python train.py --n_layer=12 --d_model=384 --n_experts=16 --experts_per_token=2 --d_expert=288 --d_shared_expert=0 --activation="swiglu" --moe_layers=[0, 2, 4, 6, 8, 10] --router_score="sigmoid" --normalize_top_k=true --routed_scale=1.41 --balance_loss=0.0112 --balance_bias=false --n_groups=4 --groups_per_token=3 --init_std_router=0.0113 --lr_router=0.000837 --vocab_size=4444 --norm="rmsnorm" --norm_eps=1e-06 --tie_embeddings=false --optimizer="soap_variant" --lr=0.00328 --beta1=0.95 --beta2=0.99 --batch_tokens=65536 --seq_len=2048 --train_tokens=290700000 --steps=4436 --dataset="wikipedia_en"
Below are experts of layer 2 (counted from 0) of a mixture-of-experts language model. Rows are named router (the router's row for the expert), gate (a neuron's input weights, with its number), up (a neuron's input weights, with its number) and show model dimensions 96-191. Each number is 128 + 32 x the weight over its row's rms, rounded and kept within 0 to 255. Numbers have three digits each.
Before each expert's rows: a language model's description of what the expert responds to. This comes from a sample of Wikipedia text that the model never trained on.

# expert 9
Description: Prepositions, commas, parentheses. Commas, opening parentheses and prepositions like in, from, during before dates, years or asides: Puck (2021–present), Griffins in 2017.
router:127072184141160128146102075218153112155163059155087103122126159136116165073125072146167123105113063112125109155177142097076142108150161162056097111162119139132126135115117139130136100151148137120121043140129097109164085103174147163141125131089102135132144077141177180089164125149117096126
gate0:117124115141119121066112161120162115126072081081102143122172177109164105104143074094132081102118176107169152143077157106134154150100114155138082124119125108116126115165124166065131095115123155072183156120115132132182142137120191125124107161144138110116105125099132191106194178114144136102
up0:142030112077114109164138106089105136127147169196171107196084108171115155120137110120173155133122124101133075092177120208129118132109165146151159125125155138130131130090113055138098160143158087166114142127100138130142097099112061095189142147088112139140177092176116129130062090111141133154
gate1:177122092193112142096171121188128148168146124109115074078176131154154172166101115064149167186155121105104129085125142147129137149155144128148083150110112098135087145160087140128049150143102110156107089160101125151102085152122112083105158140102087160080112134104167112113145187154121153132
up1:172131136118128126064136110083162114148115127127137114124115108148131106182159106102189119168202114080095176117082131144149102119149143093111111134096153141140116100113086113117103094141105141179104095134092175172090164167143166074111080187107122132154161154123176137099153161124151207178
gate2:159090060118141110178175142119151122137143118119112112175083164152099152149191107118142084119150152109174169121134172134111176125148119080106038181139114131155155137140103144155128097130101137171180126094156060142134097163205166125148174081103165137107094105131162074190124100108146156113
up2:136139135140091129175140115161061170092095102114081159185138103132078152114080093093139096126138118125172124166146169118086152103184129124148155098177159121162078111072117133059093126130150122063113054142156134116175123156185147171158057099181171199135124131051103045164143106071184106131
gate3:143188083172136089156121167159168125022162131055164123144107143100117097118117114091137108080137096161145136124093167164162148149139182053097176119069079139127068138151128069149095127111140166133109127131125137115067118128133107122200128161177134122124088100143149069073132132102131070140
up3:176162187122162094164091116165106160072174174130131126135168145115117174139080080129146150076107103133099126152120122183134122197138191149078121157109121197111113127165126093091130103133189146136137168086115106167119128104177125110158121133098051135174158078124157085062100161158180108163
gate4:154096127161116180154091213134137110095085083083141129103118181028109102120128084153078071142116052115138161129116147148116163100113117173149127105178143085097112111149142132119093106183129075131111113088140120143159098147142117121137142091130183152156160163124197082143128158160099133148
up4:171076080090131117130079129104171179162090178114141150116115153151169113163129118189140100136178107168112130100132100101129129140154143091154102161109062157117146134152164113138173110106085176137139079175136087070141153125116117172139098135142148112112050092158119093077153101123156175115
gate5:115106065101116173081141156097184070107067124132149155152056121195119178103106170201115140086085061152173103126106096106141155155122099132159138134134159115168125187162142190121163081171165166133172132087103102071189133132053122122163165054179022105126099125110153091181147193097154117110
up5:142092119097127134143084137133134164172128180134084119136108071095187118114119148100170122191126164142082103137130096103082118076161145058130138129107089103119159090127080119128086146151127059159150135127177085161154150134111131168055094058142151119122151123131151140136082082107164065194
gate6:115182164128126132159118130105128094108122108089113138126152089116149118182131170085072154144163135123150155141143105183114100139119101115166109148123142170162074095096162158139180168080135068171105100187091106144108133145142093140164124189065046172135099087159128125182078087086095181136
up6:171148076115177123152133109160132099143092104132125153117085093154210155119128124117066156157130074164134132124194161173148105141149099146146151154171115122142112126161143143138150156155187119083126108116102091183139141097106180028131118100143114084156102066171169179097093122048119210179
gate7:138114130081027134187087070155164151109176108160145107196160144119163142152093133132125115161084134174110133160139115080112173170129109080185150177097141137145156125074101106102106149159174141132156135079121118157155148083130099131173100114133078159111111127138145153101120128145176124164
up7:180198125181108142080120109163114093059158149155131092170105161099136135140073171143099131171081148093133108159166081156118091108084123058140108117123176152176156135123158152119170162117163140175063122143121114082116186186158131131134063105091105155163133115138140127090142107111114132134
gate8:151122145211132183130110158111129108126138130124175166158089129093063117166161174111191093132137086129103127116115183137144184114132126095123202179170148116187129166082146126085110137142101144173149189158139159111145153102178112137134122129147111035120118158170103163110088111104143139143
up8:148098116181121161156127176143201062170169090135155139152104171117094064101068107085123088142162114174123163164108129138092111119138149144104146143178191141110192143150124110140076167150149166158137158134132143149117103116174135152111143114218108076158119153149195147156096134107151117136
gate9:133079102129155125130172092142121160130138137150161137072165111114075156154102125112169141101136106187188100063082115212135085111124091140118147173111156130141156133108088130097124159109112172089174102138104117158095112121105096139083181163042095197120079083118088116115090168136100091077
up9:116176088070161123097116128101168153127129144122133106120062094194123097092159117102151130109153090153131097173143089133105158125135139119093077143105226140049139160166157126134169093136146120183133218185122085142143119105136155134145071160205134104083169160146154170121153129138076084154
gate10:170148160167113169089102132064047145137150114138097072106084182074145221086113137139115092114134104123102134053117190157178141102129127191148160137083111108101153192101153149097133191086209114131106195115116099142190128114113098065143163138133120120158106101180122093154087143123103098121
up10:091127168146097117123170108153124070164135092166178099089165115159179094173120139111159152164130138188185132145147112108115109181110107132174108059143133139103132161139128152139082082156094111070123105134067128100098155101122147170096123135146107062113167156146090121157143122083146130085
gate11:148180148107132124158104174152090117104192187082088128140177116103152073131151144157182138134121115165108145163157097118114196079155196082152196091082142127121075141120133106165115164076128113114143154124132088150149117114171116134123120060087128084131131142118169138139107134162093109114
up11:115129082107165205155134158163129077136097097084105129140132149124170166146149154196133142182040169139169170118144107092038190121103203063103117124100117131132118134067156120133089116126152127115133115112135109137086150168099097146164131116086150131132092127136098159141064130166080163116
gate12:077094094147095191126121155198182167172135156168107091143135151132149140117151172143139113088179172092105133097176113183135093079157111142095106121091143124101070201065160209143138090126106128144148124126151131139118147170143177121142127079055148066146106142180150208118120070139124092117
up12:105148070101091126167135163206128144149146142145160166148114124092144095135174105153136107119167151110093149131194123191111102112150125178153086115133128171107126131099138187140130133146151120099112117085182153180116154167121125042100163112085175062118147133129145204107091126104111080135
gate13:075113075149062199180179146153104128118160034092127100140139170139140128137124097126137135152151105135128115141128120119137124109118140144081113119157147192144135110090067129135128097132138210074156061154125077094111138105062159105157105045132184138085108112138115147151124138127150157081
up13:196161143120180120089111119107118141194091169117107126140117093111113103134134122086123147150062125089162111137170165156104122161109130111167138127115072056094086134182217086134101118099122105184055158110140111149133139105208103149113117168100124121119120116108133115077088124166123134088
gate14:156101122124076117131101140119149120144177130084107106113159120150089138161113120090129133122149125137136154091069176133123106043091104188151099170107162184158118125059157130092078165094123197122113106111167087145121162181137109118132091099114103081165144153103093135113113131115121110099
up14:180094104046117165165125168105187103157164146109067147083135148083135162130152051147165098139155151119143111092076175163063142075085109183141084129132164122134177096156151137071132127167097151062135079158142116143107127138120150170113128071128132109158136149141137189070136137151063119131
gate15:173148154143062104147141136169094127173125123179159236099085094177131156100126142108105155110111142089161153155121092122108090126097121123132095109123143143075123109094117120144127102132120139101115133128166130127162127153168105084126135114116106090081163116129130148147130151171134169153
up15:132100088127196180102077083133112139121135114137092071154197132139090104185143133113131120131122116173099081086136144135152150124130116114123113121148104183186105092144124130123116083121107138109142163108086147095075149123141145150086077178168126140158027115144096136122133079106094138072
gate16:082133097155182188144154138173125162106188099111094043120073107094123137081161111157152108093096093215118124145142187165109162128159176101128111163163160115096101080130124110109120114093175128160034082161162111154106126147208089108155159087110157147102114176102111095150162148115188145165
up16:179106106097120071163094126133162151086085125156128121092111123149131192153120124110112078146116102127180134156167174110125086079142101167087099132175100098158082129104107176108112126113156203140144150149111145159090175134124131140111130129099096142108157117175154092114153101108144082075
gate17:133106172111055177140107106101075155097087166130088094129108139152167146082131113169097109091175111151169094071185180168141071146165143095151175129140078088159126077120154125111075182140163118059127152121117098161101140077098134144075128158100141201135065137058181124140141116091150122114
up17:069173147132141171117174114136082112080150134096099099191115121123157128138097087098115117109112144172173090119157124118120143127106142063143167125101155139089075148111150121122058144147124092153109108112163093164126157178088136080145137142122107083152123104161108160135125133078163108085
gate18:139131105112123133070085174056098169135081108096127103147067153166147150101125139103137111131180145048145186157159104177128083135110124146109154157057115091131133145125081147211169096155141139116154112152163087082165141175133183085142123147072110137085093123103132130135174147135163102141
up18:035161151143160119107170082106141155122123178081114141108163166099110085079130217086076095097101191110136099125118120175135101189073190132111139126115071150140136105083126115138107142135117161114114100151129111194072176048094107198134100142146172099129136109152178104100071111183105117176
gate19:138107070055110214145090145191048065093100135186116167139158102123115080157126103104087145164131169144131120147121123123170141116158175131116088105135106132128061055126071116195119089072150166159136150084158110150143140128106180124074144038133160095092138106142121135120155052116161117078
up19:148121181147120121082147158152092092139189143149126174134140139057113120119014133127150167179114097108111122197082179134161151076134144151165115154156088115177125104129151137075177129103119138112097136139090138148152125195128081094089101052118114139190128191139146097069131162126151108162
gate20:141173114135116163139145159159141091105128145088125139132125085098117113106092150098158154122107071141090109166057169124119076121123156131119140121157167138154156182125132127138112094147139131128123176166108092102082147089122093108145104140172153100169135116135157088130174144176154104131
up20:119109095145176153156105114102105142149173099176104143140146172151140142153155127112112080156140190131104110125181145086117187140142126083161118137095141126166095126116107175107071142068158153124159137099117103109138155146107191106090109046090129128102104160137123117158129126124120126107
gate21:121146113154112149086153092117135106115103082117120140114194138129155149108139185111059153116123094105165168132130076096132060150141152121077091132109081102165112136115071107141111151135067100185114128149133140093088187097124178047102171139149147116097201139129089132088117103152101103197
up21:071130132124154142121113143175181084117087059152167143186149159133119150113139159136098108135111083134151131150081115079084113157160098109145133126103058103127183118143086129160149202133126161097164076073122135106115058132127188099092151135096136136085133097137059114119106095129210119088
gate22:109066159092149094123083129226110144117098048129127087086113081072060126137087097118165176089151091174080102076096207140145087106215112131072122090151151110138155086172138144135116086115065134174133113061135061128144133139123092133069144125142092170116141067100119153103129218133121121179
up22:104127139145147140056139171103125146119070175086157107150147126111074100166081148119150112101080088161151109150113133199127135078133105135134127084142152124118142178097078116165090094152133146123138088184112052099098130172082081174103134119152134108142140081117114157176135112140184152194
gate23:151174127112115152182125131119128132141114073134099132130160160169112178126139134126111154093137122136159148100100152091069089131075067127147086082144094134184078152110164114128085113106128140178220106142155169173082134105118025109191123119108103106125120109115144193120101185106206118151
up23:093123136149145115119181128162091125128204148073144131091156102114138148099121137149180095077121151125144144162119142155162178132089125148114133145088163113103139106174086057150150101142089116098121149100082074090141155147150186123080088124130155109102173092101040109128144135126094109074
gate24:120132132129127210155156122114154112095152110063115100155159088135139130117188120155106070072124081163147110132167099124178119129149195108140163125126167125154122154160072088168140072146155099073121099111158110148100082074124092090227118149165138193162122023149172110087143132160097113149
up24:089107113119140039115136102126167103151142126146111141083132169099119148121124160112145158203120187149084128101161154057162178090125100180118154160126148199100076101122138148095049144099105120187093170137090170106156163134154162133086163113087119080157104196128112114185082162130109136119
gate25:110155163163084199177175075081171088150130170099113104074135099168088164154155156074168126131094091152129134112140091156083103092129115116102140167133156100111131094094128173149185134169161177144143228103124162140152114124118158116189118148174140143093164139142159076110139071124118073182
up25:115112189153157111153148102155169145102152074147118103107083123116094129167140093112162100123138075123083122108180137162079139072133084108023156154118136120142121146156163196141178137150193135126133119126132168121150128075092107122113108088157208113127172137192087094133157074110102101119
gate26:123111089052124132106177089165162049134119132124155149180115086187070127150122097164117141134100121125145148118129193093096129163142126164098164128107104160139088119118130128168121157123086148080080101189135101114167174124117106159129135201154117079156171093140123098135135105079132110085
up26:107145120114109122123171173218183152106124192138103142131104158082117140120104147130132058143129191140150131142117130126127118161087178076070137118069176055151160097143129145117099126124080103099144146148096157093126094097107197095131118198141153083174116119100170059167149135127097099149
gate27:118173130111108196107147083131108132125149124122117170085122186121090106211087153128115157118111146117096146099132141110086179165159101104071193128215168061183098056184150115088101125181049110112176088115118140149125165122099124115131180133159187159112151110169191104122120147168105146158
up27:158104136138098068122141161168130141151109110133166102215156100169162094112107138128145118089142121146128111109204076113126111069144138201148117144138131180081138153079109086076148151062115128129121121120144116064063175107161161179121132144154095127092118100118112120147113097168180172124
gate28:125116142180144181034114111154090155099110079146143074127113113104171149109131122144147082068141150125119104172146033115133139124128098135133123174172111110121142129127094109134135122086178071134109142162124091133161109156164139151104100083094040153143154100155126136116196130106153131135
up28:128105066059134084209112166110114130154110151164125191126157140161144098117099134105164155162035139168102176108178205155185128171113153117153155109110125128154116147159186173154153068180047168092130167090138148107120131121087131110179153107156175116111144144131131163140080121134125146103
gate29:158154142116123150095169164127117094119132132139170139145078109134151137123097140143136111096108121121089205128130165192144114146108205165159140179170105103068186161152133175137137078188195111163109134147140117099123105136134121132168072149144112167127162130107196135119151145142110152161
up29:150135109082112113116142133105122164209138138127114142137169125049121128099078094152142127157091089185122075200166128170126159109117189077119131115099108078114168084146163166123198149130172171163125155136154156142125125111177115094097106145098121133132105119132130072113124141175100161103
gate30:104171158150190150130082119151070109119148135170184050141130135100147143115118185140019090113164096145140084079193116094098078142125114122173097113091113130105144103152163171087138117082119079076112088164145091115138162168137146080110135163110143148076181155112093117095163167122157083142
up30:158118103078072164111092169135115129131132137143094151099157142055154127159129103143235141137169110140114171102141132152158170132158090105152125126185139136103088181080163112154122163098116163095101166146103140160129124110020126136130124130122107107158135149095138121099182149152116120116
gate31:091193123096161127133167128182154120097166169167161106144093087133158152126155114168106159176116123235189150187145110104070139139125157117106162155158077116139132167134143126133101125116151130110157099108173098101091144103055091156117142127134088126132153136088098117080134138138157111103
up31:074117122104114086103161137104232132108141149141156101179059094097049091191068140124119118105123187127139098127149112212072157162109182124139170141161095149079140187137161156126134083112132091096113127139080131088116087118132112138147130137144146072107177120107154121126154090127124150141
gate32:143123157104088132173147117107125172127064165085151168121058116193084168123192114103158170110145136152120140166177200094072112092171137123151147130165117138158094124147127239117138133105153160084084113094148144092176110157108115129157110143098125144106051112139134160134064152184074145074
up32:129165166163108129067086097071154067112175154103127104089076194099109182106105198110109219171115122104071166200115122112152160122108120158083137100113091113196128143095134194122164149123106184143137135160116168078124132181121120123129139168153105182111092178160168101157144118130092128176
gate33:162172120155084097146084071187134138094115155083116075126076139115102164130170094156127113095091122205104141097100110144141044111122078124148118112135146213064137112159157103103184128092148116170094184067082153196078073119141135139166089115156117151174118161149112082145103156107139163104
up33:116117128150097143118180078170169197125140106093111179085097108159137120151115133168083134133107145154134177125129126134127079116063143098137124102104155091129053170148132151144158115108191079102142142109172104088129118107163132113071137162163144116172118179110083149157135129100200099136
gate34:167136129091110179138155099167108137108079161113120119178145128111163168124152140110123110127104171158132090129082094153110165145155132126153120151147088156150147138148091149108149105143147179159113097216137143153142107105164113085106097170150153172096128113178116153035112110194134156179
up34:123142093149119160196142118195133199126128120095122115143100172125124118168125125099132145121180112181074153119140164146052132124130104122218161169139094113167144191127085138143174167119107211133133128126137120090128144129155141150140105157117163114135093130055129170126156075092159129112
gate35:145094085151122126078120132086146120172129158121084143128098141138140133163165179076112159175091096162090132135115131179088158121110133089103089133124105156243083194094095157109128160112164095121094143176108123111112150108158119075126118073147115201081136143136175179108094089104148166142
up35:154122108124161187088135110128202076141162097163125150066094116114113099085169089142110177177129167081095146199149119209141150169152128097137155152132132133126117131152119134092124076135116149116103120194169074124094143122175133094094121093135106155102112140118152108144140123146175141098
gate36:105127111053104119132107033150145117130168165148085106153150112098081114117100088161141083033107110190147102137132124145143102118144171167194126096066094168106120131170133169126111109105084136163070113058134157141189149088080122140114101130105104144163128193184091145137155162171135138116
up36:161113102143185168132131098174130095182105163113128124103159108179116088136158162145102150092111156112151086151121119127134093102151138155112130129142189168126123107098141132125142145129137187159190212158143145200196098173127140124075131101166112154088128090129145121141139123100064142116
gate37:141151053078105108063136155102143156140123115120137074061101142146155163119077086102187137117083086125172118047100081129155135070151124099097177103182152164121101165148146115095125095180123150082103139084147178114144153060166080167078185137104115031121104073131153155112097158095089188111
up37:119098172119191154131081119165182157111143096075142153130146116066131156138180140146057105109199145137050105138175184101085166140139184170157112113078083163133138115067100135120071146065154104184147135112128068133111101164125174058162074121115132161119105136112115122160122153078208093080
gate38:142114110106100155121147152123094066230154111133163119126066062086100138176118176148144160082075157100177114098131083135150077116115123120148122093097141118100160111123126112154141108097166122117187143157179064194115067154136092153144155114142082115095113075140064124081182111186142163153
up38:148152132098124137120129117121160169121148150103169112124167149136130153123155150081175063146101102128111156173163128114101152203097132130123127114121103151130137150118101189100113100101097137177102130114133119070132167122141118126155152099115120102128170200087152144162112131094158078119
gate39:107074096140136092144132131126167101169165126134140177143109119117123152095109157086148129143136136088071163114085097133122137075100143132128182147189119083079140152131112162091119151118142108173090123136192099100148115130104131127091195126118099119077057142129202131135133157118123161201
up39:135119091062179174151107138143135128100118131191105133103176123108142101151112095126165112115085149099089125055098178154101085147171189130124132109176143038118156147172166131085064112135134097111157106124116123175163085106135109128106122146186116166114056142138142119039119106116173124158
gate40:155124102095159120089141128111162119122114131126102142143116170101199192135082217165087160062117135149133157184116143122133167161152166172115176123146144149115079158158126128097165118110067119112123187146151115061228115109145130072151148121141101121133115105103111159146143121111115121073
up40:161087148127197123122088125131141113100129100116142144076036090110129162094130116120101152109155127195139185173198142087131174181181079124134150130145144102096101091107118148138124135105127117204122155179146145109167110099080181092176126102087060086189189156099128140131114044120150131134
gate41:194102119120105144042162105151143092097156121130140123165159129121081124127108173171205139155178107122110118152114102091086133100080182094152140142102143130154107153111150151138118157093090158101123129162138040174098165145142118120137166134096162084090151193162161095126189089078180139113
up41:172147124066130116103148136148157161196132173125141201134147101106097111174140115093134075105184182125133093139087112101163101157133153115140139119107126166093138159157149178103100070117162148151094078180188078124124064109157118186096141169195098147123121138153124118123108124139185108063
gate42:148070142140130214133091051151183121127159213140028122087120151130076115163090115126173107164117101131082139135136057117122117121053169153112112133101119175091099097141127105139119138116079122107076117119120128110141116082137082105084171129142169101120122091132112065076124123146138108124
up42:103054175119160117082084095144166107138176132150131125106125169214103154082144151161157068102132095113148121127113131096175157177110191140088074116141067114120158128161104121189172125127114150165117111123156177126175081126124141115178129166137152120099156064131150175148179145092198160076
gate43:114136130114117123099131138103129095066191183102148118110052098127169184143113099103154119156098059110113129141117129130110107158137137132102108197144136102106068105106140076104084159084090174064146164167094159138134144124094108070180072120084077095178112149094107068155142135137157127213
up43:074123093092105127158089149104176091138099160142220127099168162085145176097147098164133141102130110104087158127083145123124102112072176127135106110183110155124169135154133162105197147152045115112099160123064098080164197126093144116123140140095124106095117113158159088165177120175126113176
gate44:141157129162111103130128128217136140054103129077150130097121106143117150118169167120057136146165148210086099146100086103115170147090110162150130132153160154119104112127142129085085114106154122133160149123137050133124136153143172178142137118138095104151128151164104082159151084075115093093
up44:127119152131125110090131115043112125179103122128151185102064124176154114114114136116162133106108120148099161168097100089142143154135108147087135201133159140150133089161125156129165150157199091153180108109178097086120135086112078107132104208129073200162089144178145112118094151199154107141
gate45:102088150162130132113113130192140140094138126129099142152112175094137169139157151130132133119155125133159160156145118104128152089215159069094161035109103159114078109116161183106144157082155149116132101176152119115083118097127132111150151140109089146110119136131086143061138078125122058099
up45:121143111164122135133164093128142104153130204193130133136118082172146099117199125091139105118148146125146085130081065116126117134179078114168108127110105135144133145110057116149136142120069134115119063136067125085163139107079106151158066115143142149131163122149105125111150089121143135136
gate46:165170102098128117166127118110196062151131164126171085140116130116162110145133091101106109075097156117090103134111097160118099143133123159131198113140124059187190166141149151083180096150143173161113156120155110149168156129150139094115159152113142103157080131032182182149072158154099165117
up46:124137135137110161125151091112115173115138153185072132077186123191124151140131138113117138148115105123138123149140133146129208122133125093120089104167153179148150146164111086094136113109110119168169184154120092096102098125078127194153112058161090154147149134192125103071201087120164129122
gate47:094109195120151164110061127075094151099104112134096087069108108146162126146120127078083122151105098085158115125202175102145075135113187134141133094105123117149072150163124121161138067128165147111084161116118148185099110130195148194121091172100110174120138178124139168130190109121139207069
up47:120127150166096120135095121181125140119075141135152148135185157123093165099168107139133095097141153174181121099178190103135118125131181099119094096091108030144125109119139091177104138130164133100165165174099134165143192115112143158087112093076166150151158139135137144135196084083062124128
gate48:145121150105149144092085148124108105165146119132122137119115146068119093149119095080128144107081138168120098121133170168198070100130074148147186164210116168114134149098119150190176135075112134143082165144146134141190109129103131176177100132085127100170150070134114122133138085179157143134
up48:167118136178146140130123125151122194100129157143170146108125100154129131096112138152103093144145135139106103099132147134093134150105154129114062106057198117091137128129101112141088101154115154139157128072102150110048165137136100125138146087171115173119138161160131124132126073079081137162
gate49:085094128173118149110095149152138129125093062153086109064086126149090109137128137096165117146126138118174117084100126136176160082105146085097179127102151097086087168122068173153148082127092092131138096149146154137143123171151125130123111104130163161110100127129084195113110054132078182149
up49:170117127088134171108071119229106128131119095203027140126131103131103119105071110094181109134147131073191084066104112127131131084143149109076123117138203106099121173094062131143119108155086123078110150151131107104136193130140126160100073105121163103112112131113117191132131057120088188094
gate50:145068107154118143148077090151190145142118101087143126091093066169123054099113081143071107126164121152138150187095153180148101156117119155172099132183188135145141187176078192117116161112114102128077121168170110114118103201157127170093112116104127119164140174105117138132126130163125155147
up50:135103119102095142087156159134157191147161117155131091144123091146137154113120155104150112147145166076147093127159088159085122125177135107158163161093087131128096185114052106181120116136084200140139131136111153077156108095112152085161126139128177099061141153167165161141129127176116167114
gate51:125154134171133123122134114151137142107133178121137030148126111093143122129112149079131102078066082134159165124064129092106139121090146112079114146136138077153138065189129169153095121137187082169128108072131090109114103090179066153112119139109177114133128141067094119114146169162169145110
up51:150139131130150074153133137070129105138100087156100175152125103123090066147129142145116124089182145121175083145121162135126120199147155191158151118108173135174162130135181093064124122181140121070155118111096113183112128123118088089135199105162095143146179119087088185145121121121172129085
gate52:054100098088142126101135090136137119158106164131123158106180170137076195088140115111134151064123122132148164135134109139144154131132177117178137160108135092180138155114103161143156084123133174075113104082124101127073096081126109088137061075152133152092090167167101108098116110157084093108
up52:170127150125092175109159153084117159158232139101075130119126151162092150156174130131076082187109120098123124079132111122123129129141114165110095120107125142093147166114139108163128180098088129135160073148150192162204137095140128157037194115143091077114138120124134119099130126118174099143
gate53:088083121151119097119151117109155199166090155114138149127139205095105141067116099204130099075097192178162132148115133044125094139133162163052139144096133054134173142105137125147109103142124101125150149145129098099125106161088091169145131078137120121190152122099136142113124054123101112140
up53:101119082148106103157156153114117110108134164178077169165127171149130140134082116090120095174151160136141158170162181121137073140133100153090166136181170097172112108169139100117133131136082022114160083125109154118195108182108085121127158092156149100167094131108141133125126114106152135121
gate54:108115105097155073098123139118142126157167127166050127088072155139117119158134145154094134111100181093138085121112115090091182123122186082160130103123110073155111157111107151129171116109149170087117149129130077078072116112117115075193121224118184091138096134118159104145115119053116171144
up54:094085124176104099140089115117079097156130092114153038144133119130118131079146115090101145096160184062183055153104129158098169129115148092050192112089147064145085117141137124125147149084142125124176095113099082095103114090119130099186116134156103107124155182139099132113090126074115154106
gate55:150146161157138108166163107094113133131092112103096135109134125152080130128114143126101122171082122110130098153140170168180169050152157113134124105145099114101108109062123143104185178102140112154060169143162150167172158148159145123124113097128157168130148143111166164102043167143108162097
up55:145131080149160139123136158143132192158096174138111115168146123079146101113137085075125108103140099089116124139167106133121137141135178148183112092166194191153125144091112117105163202163124159168149139094144088172115151095131132082129034091123069137131074132106089142143129147160134116168
gate56:174135154169086178072072196129181125088134129108131171101076156126129113143117117127127105128081112117147137155103113114096129111133152099107140121132171134125104102160113087108168086146109127107125169097030205145189170154131073140132129125086158120114161073073109137144198113054087124014
up56:138131118192142135123162208103168106169153167104143118099111152130151106116113136139165157106129113070149209144108137112153122110145117129082149131093200162171070105190128142097129166174082096150148096166113134144214105143100117138120111160071101150158130109102145094107132124080108153097
gate57:076107132083135088158111145111155128119164173154119159144137159102109094106155137115067080200112084153173186094095119144135140086110177103149077181096131128156107158103101102127091163083145124140086123188161146166126107137192108111120116201124149123084197174138080126092125129134127080117
up57:173100125106112118139156091128148144110165076146076123170159172160121111165107041136129158118130105107107055141166075131149157069193116159100123143116140127115108126122120142091113130185131130078100127116142124127147165088102132112075103069080115088176115132133142099134118087141143148091
gate58:196128110102126052086175182076105148144189142191117120080127068128107105076163084113116051100140074167164134143105113124123164136150142149133150113165129153166119099152143139139139148134137162072084133136144135212114141153059148089144117171165185172107114174115143131152085100113126123127
up58:098144133162139194145146092127120084146135121067108100162087122147127162136121126139170171114098141093103071087117088119156117199103113087174160112152138130064148137094101147144132096128137059226118124114115097087133130136149165176096111081172121094180102142137149168141087158094142139168
gate59:155145068142153136151166147139100140141155158151108090091129151129139156143116157143154153116171084194106168131153163145104152122099119169113047140054111164171124064103097125096108167153147158110148140136165103145144153114108096176080150181129075144106141120114116118107140124156118132126
up59:119140103159147092107135121132147100051101087143158122121161111128109122101108157089111086109194181115119108099092078157198109115163123145149124055085065164143148143112106094098104097103077112199129126115059099176110145108090151155145128144166189106148169089154111139119151100134160083087
gate60:089166138156119141115116084176108127165087132102135177140125037138114135158208120148126150092143078113123160121091167157138171072154110140156183110139103107080058163149164172036089141147137193118144116053071106139122183110183162145201102160089150148122093151120143144100158146095161060137
up60:121079144154124101178124130171156140078105162092146118115143201095133116144155165136092122095138130158113111129172116111108161167127122109158108083133070100126095108058059146159190129140140122096117165113127105056129174132145129134092127095143080098096169157124149113115097194110108126220
gate61:132184118146087123206101124105131136111144075086193151136120077110102095126142109125073151124123128112153155060130098169126138245081133066137148099126152091129149141129139073117171105137130116130091132167157130154111175144180089141147141114118145093130106118110160135179119126123113150191
up61:116132117094107100098114151128202078156144128146135183087133136149092066134149132108147134159108146124126189143119069103083174121108137149070060115178113142128127165113082148080110163126121164145168094164161081129161145103133120104086117072091084152109162135203168107119156109148119159157
gate62:121117111113160119135146134155128066132113120126070099150132136154061101092128134115153108128097126112111124174128090124158149132135102149077146140185163021145166161021096107135141155143119173173124151066099095050134105144075130119168166088131122081082082114165089147140166069144104124160
up62:104140086172148109129111102130125162100121118104116122140174166116170097145138154121146139102126108115131111139133162151139129037163133091193118133121179160107094097170144098128129139102144135089102138184107217197110122123134085155101112140149104116135165126120133108149092172088110130146
gate63:130069131205093069104118157126148111097197105136181139159097137098188181113085172126172149133142193166123122159131129113161092132146128055138140200105109152094188101046145099180129148088136063088140188168177071139176108105137119112148150123082166173148141162050103144089153130118121101135
up63:161136122113123115172166116103101093117111112161113147168165160087091123138129050079136179148104078131137085142139147117070152118180114110122159139143170123177164106122064138113167144136145114169088113093086121131150088145154108154171118183150096077129120142127205085145171116143120176081
gate64:130141096108130164132218118118084117158151142129153135115122173103134212156111134136098153159149092114127122113133102114132142132133125129038136179093130101140099124151118149124096119067107104138134091114159152108146112151150078181121076090137128119132076194067178173114095080137144141139
up64:147112107169103112159066092156147103123106114137103130145117081126139110131154126127169090113077171173123140103150135167181121140197081138200112064129163127125172102115113139099150158193142134093125141136100107135083129126116160121118175147133147177143142089206116088133175162119144125178
gate65:126165065122143087126095115070070073125129150131122082134109143146160088126154169150111079082103122151115107099189134168185159124132105157130175142078111092096087088149180125093168159093103098130197161157052125160174178151189130155123146091098140133150145152088098097101092123144153156144
up65:133150082147164135128104086186113092143088146153164180137122132137151105170136150088120166133150128124161147124130095087136076090124138118094139060139137121118126176164091121142095173134114107149149159161130111121072134152088150174199120154091196119184087102101115078112144171120163138103
gate66:074137095106121091117122151117092146170149126108092076082115155079124116101071186099098121162091111162117132101149106071082093099151114132151133171205106131090114132131123123111154174156100169116151085185123168129105197128102087144090106152100170085082150167122146151114128133162136126127
up66:146127118156158165095107123140160138073155107194157180103186108202123181178196094159128105164141139178140117138117123172162148155141179119110111125110147133182130096101112129116071122091110101153081119121098162123129070113075168129137097022149132173206124081181134147126138121102142165148
gate67:152137160107181130137140073155125080089139128132157147141170093142148100134134135156076056119115171152136138112086099180075199129139155156189126152142121110122147110122153064094130111138106170151123128134092147108106100187138114153154108136133126131105123115137123084165147137161149135123
up67:107143114178071158142093134112123155159062140106131138123107164103118131161133124101175182121108141110111163100162097150166041127116140137101114064131131114125135154120094182169125140132186092131150124115169083159143163037112151099127155126075098132177145156088120184084126130106106122089
gate68:134101147097090157109072127123104101112156074091103125141105145146128154156103151104092054142164150104107128065145159111146101144135116128177113114189108098113138117107121174169123148093148116157112137093129105094172114119082125157145146108165145123074092122146155145110152238109160189152
up68:058141128125206120092132159122143106139167145096106125132076124133087168160142119144102151151116114089117154176071078174101135143154126076146165129076124134134107148179151094168156143126129155136132141154147082064123121137203140165118096053106130144174129106170100158088059040149104186116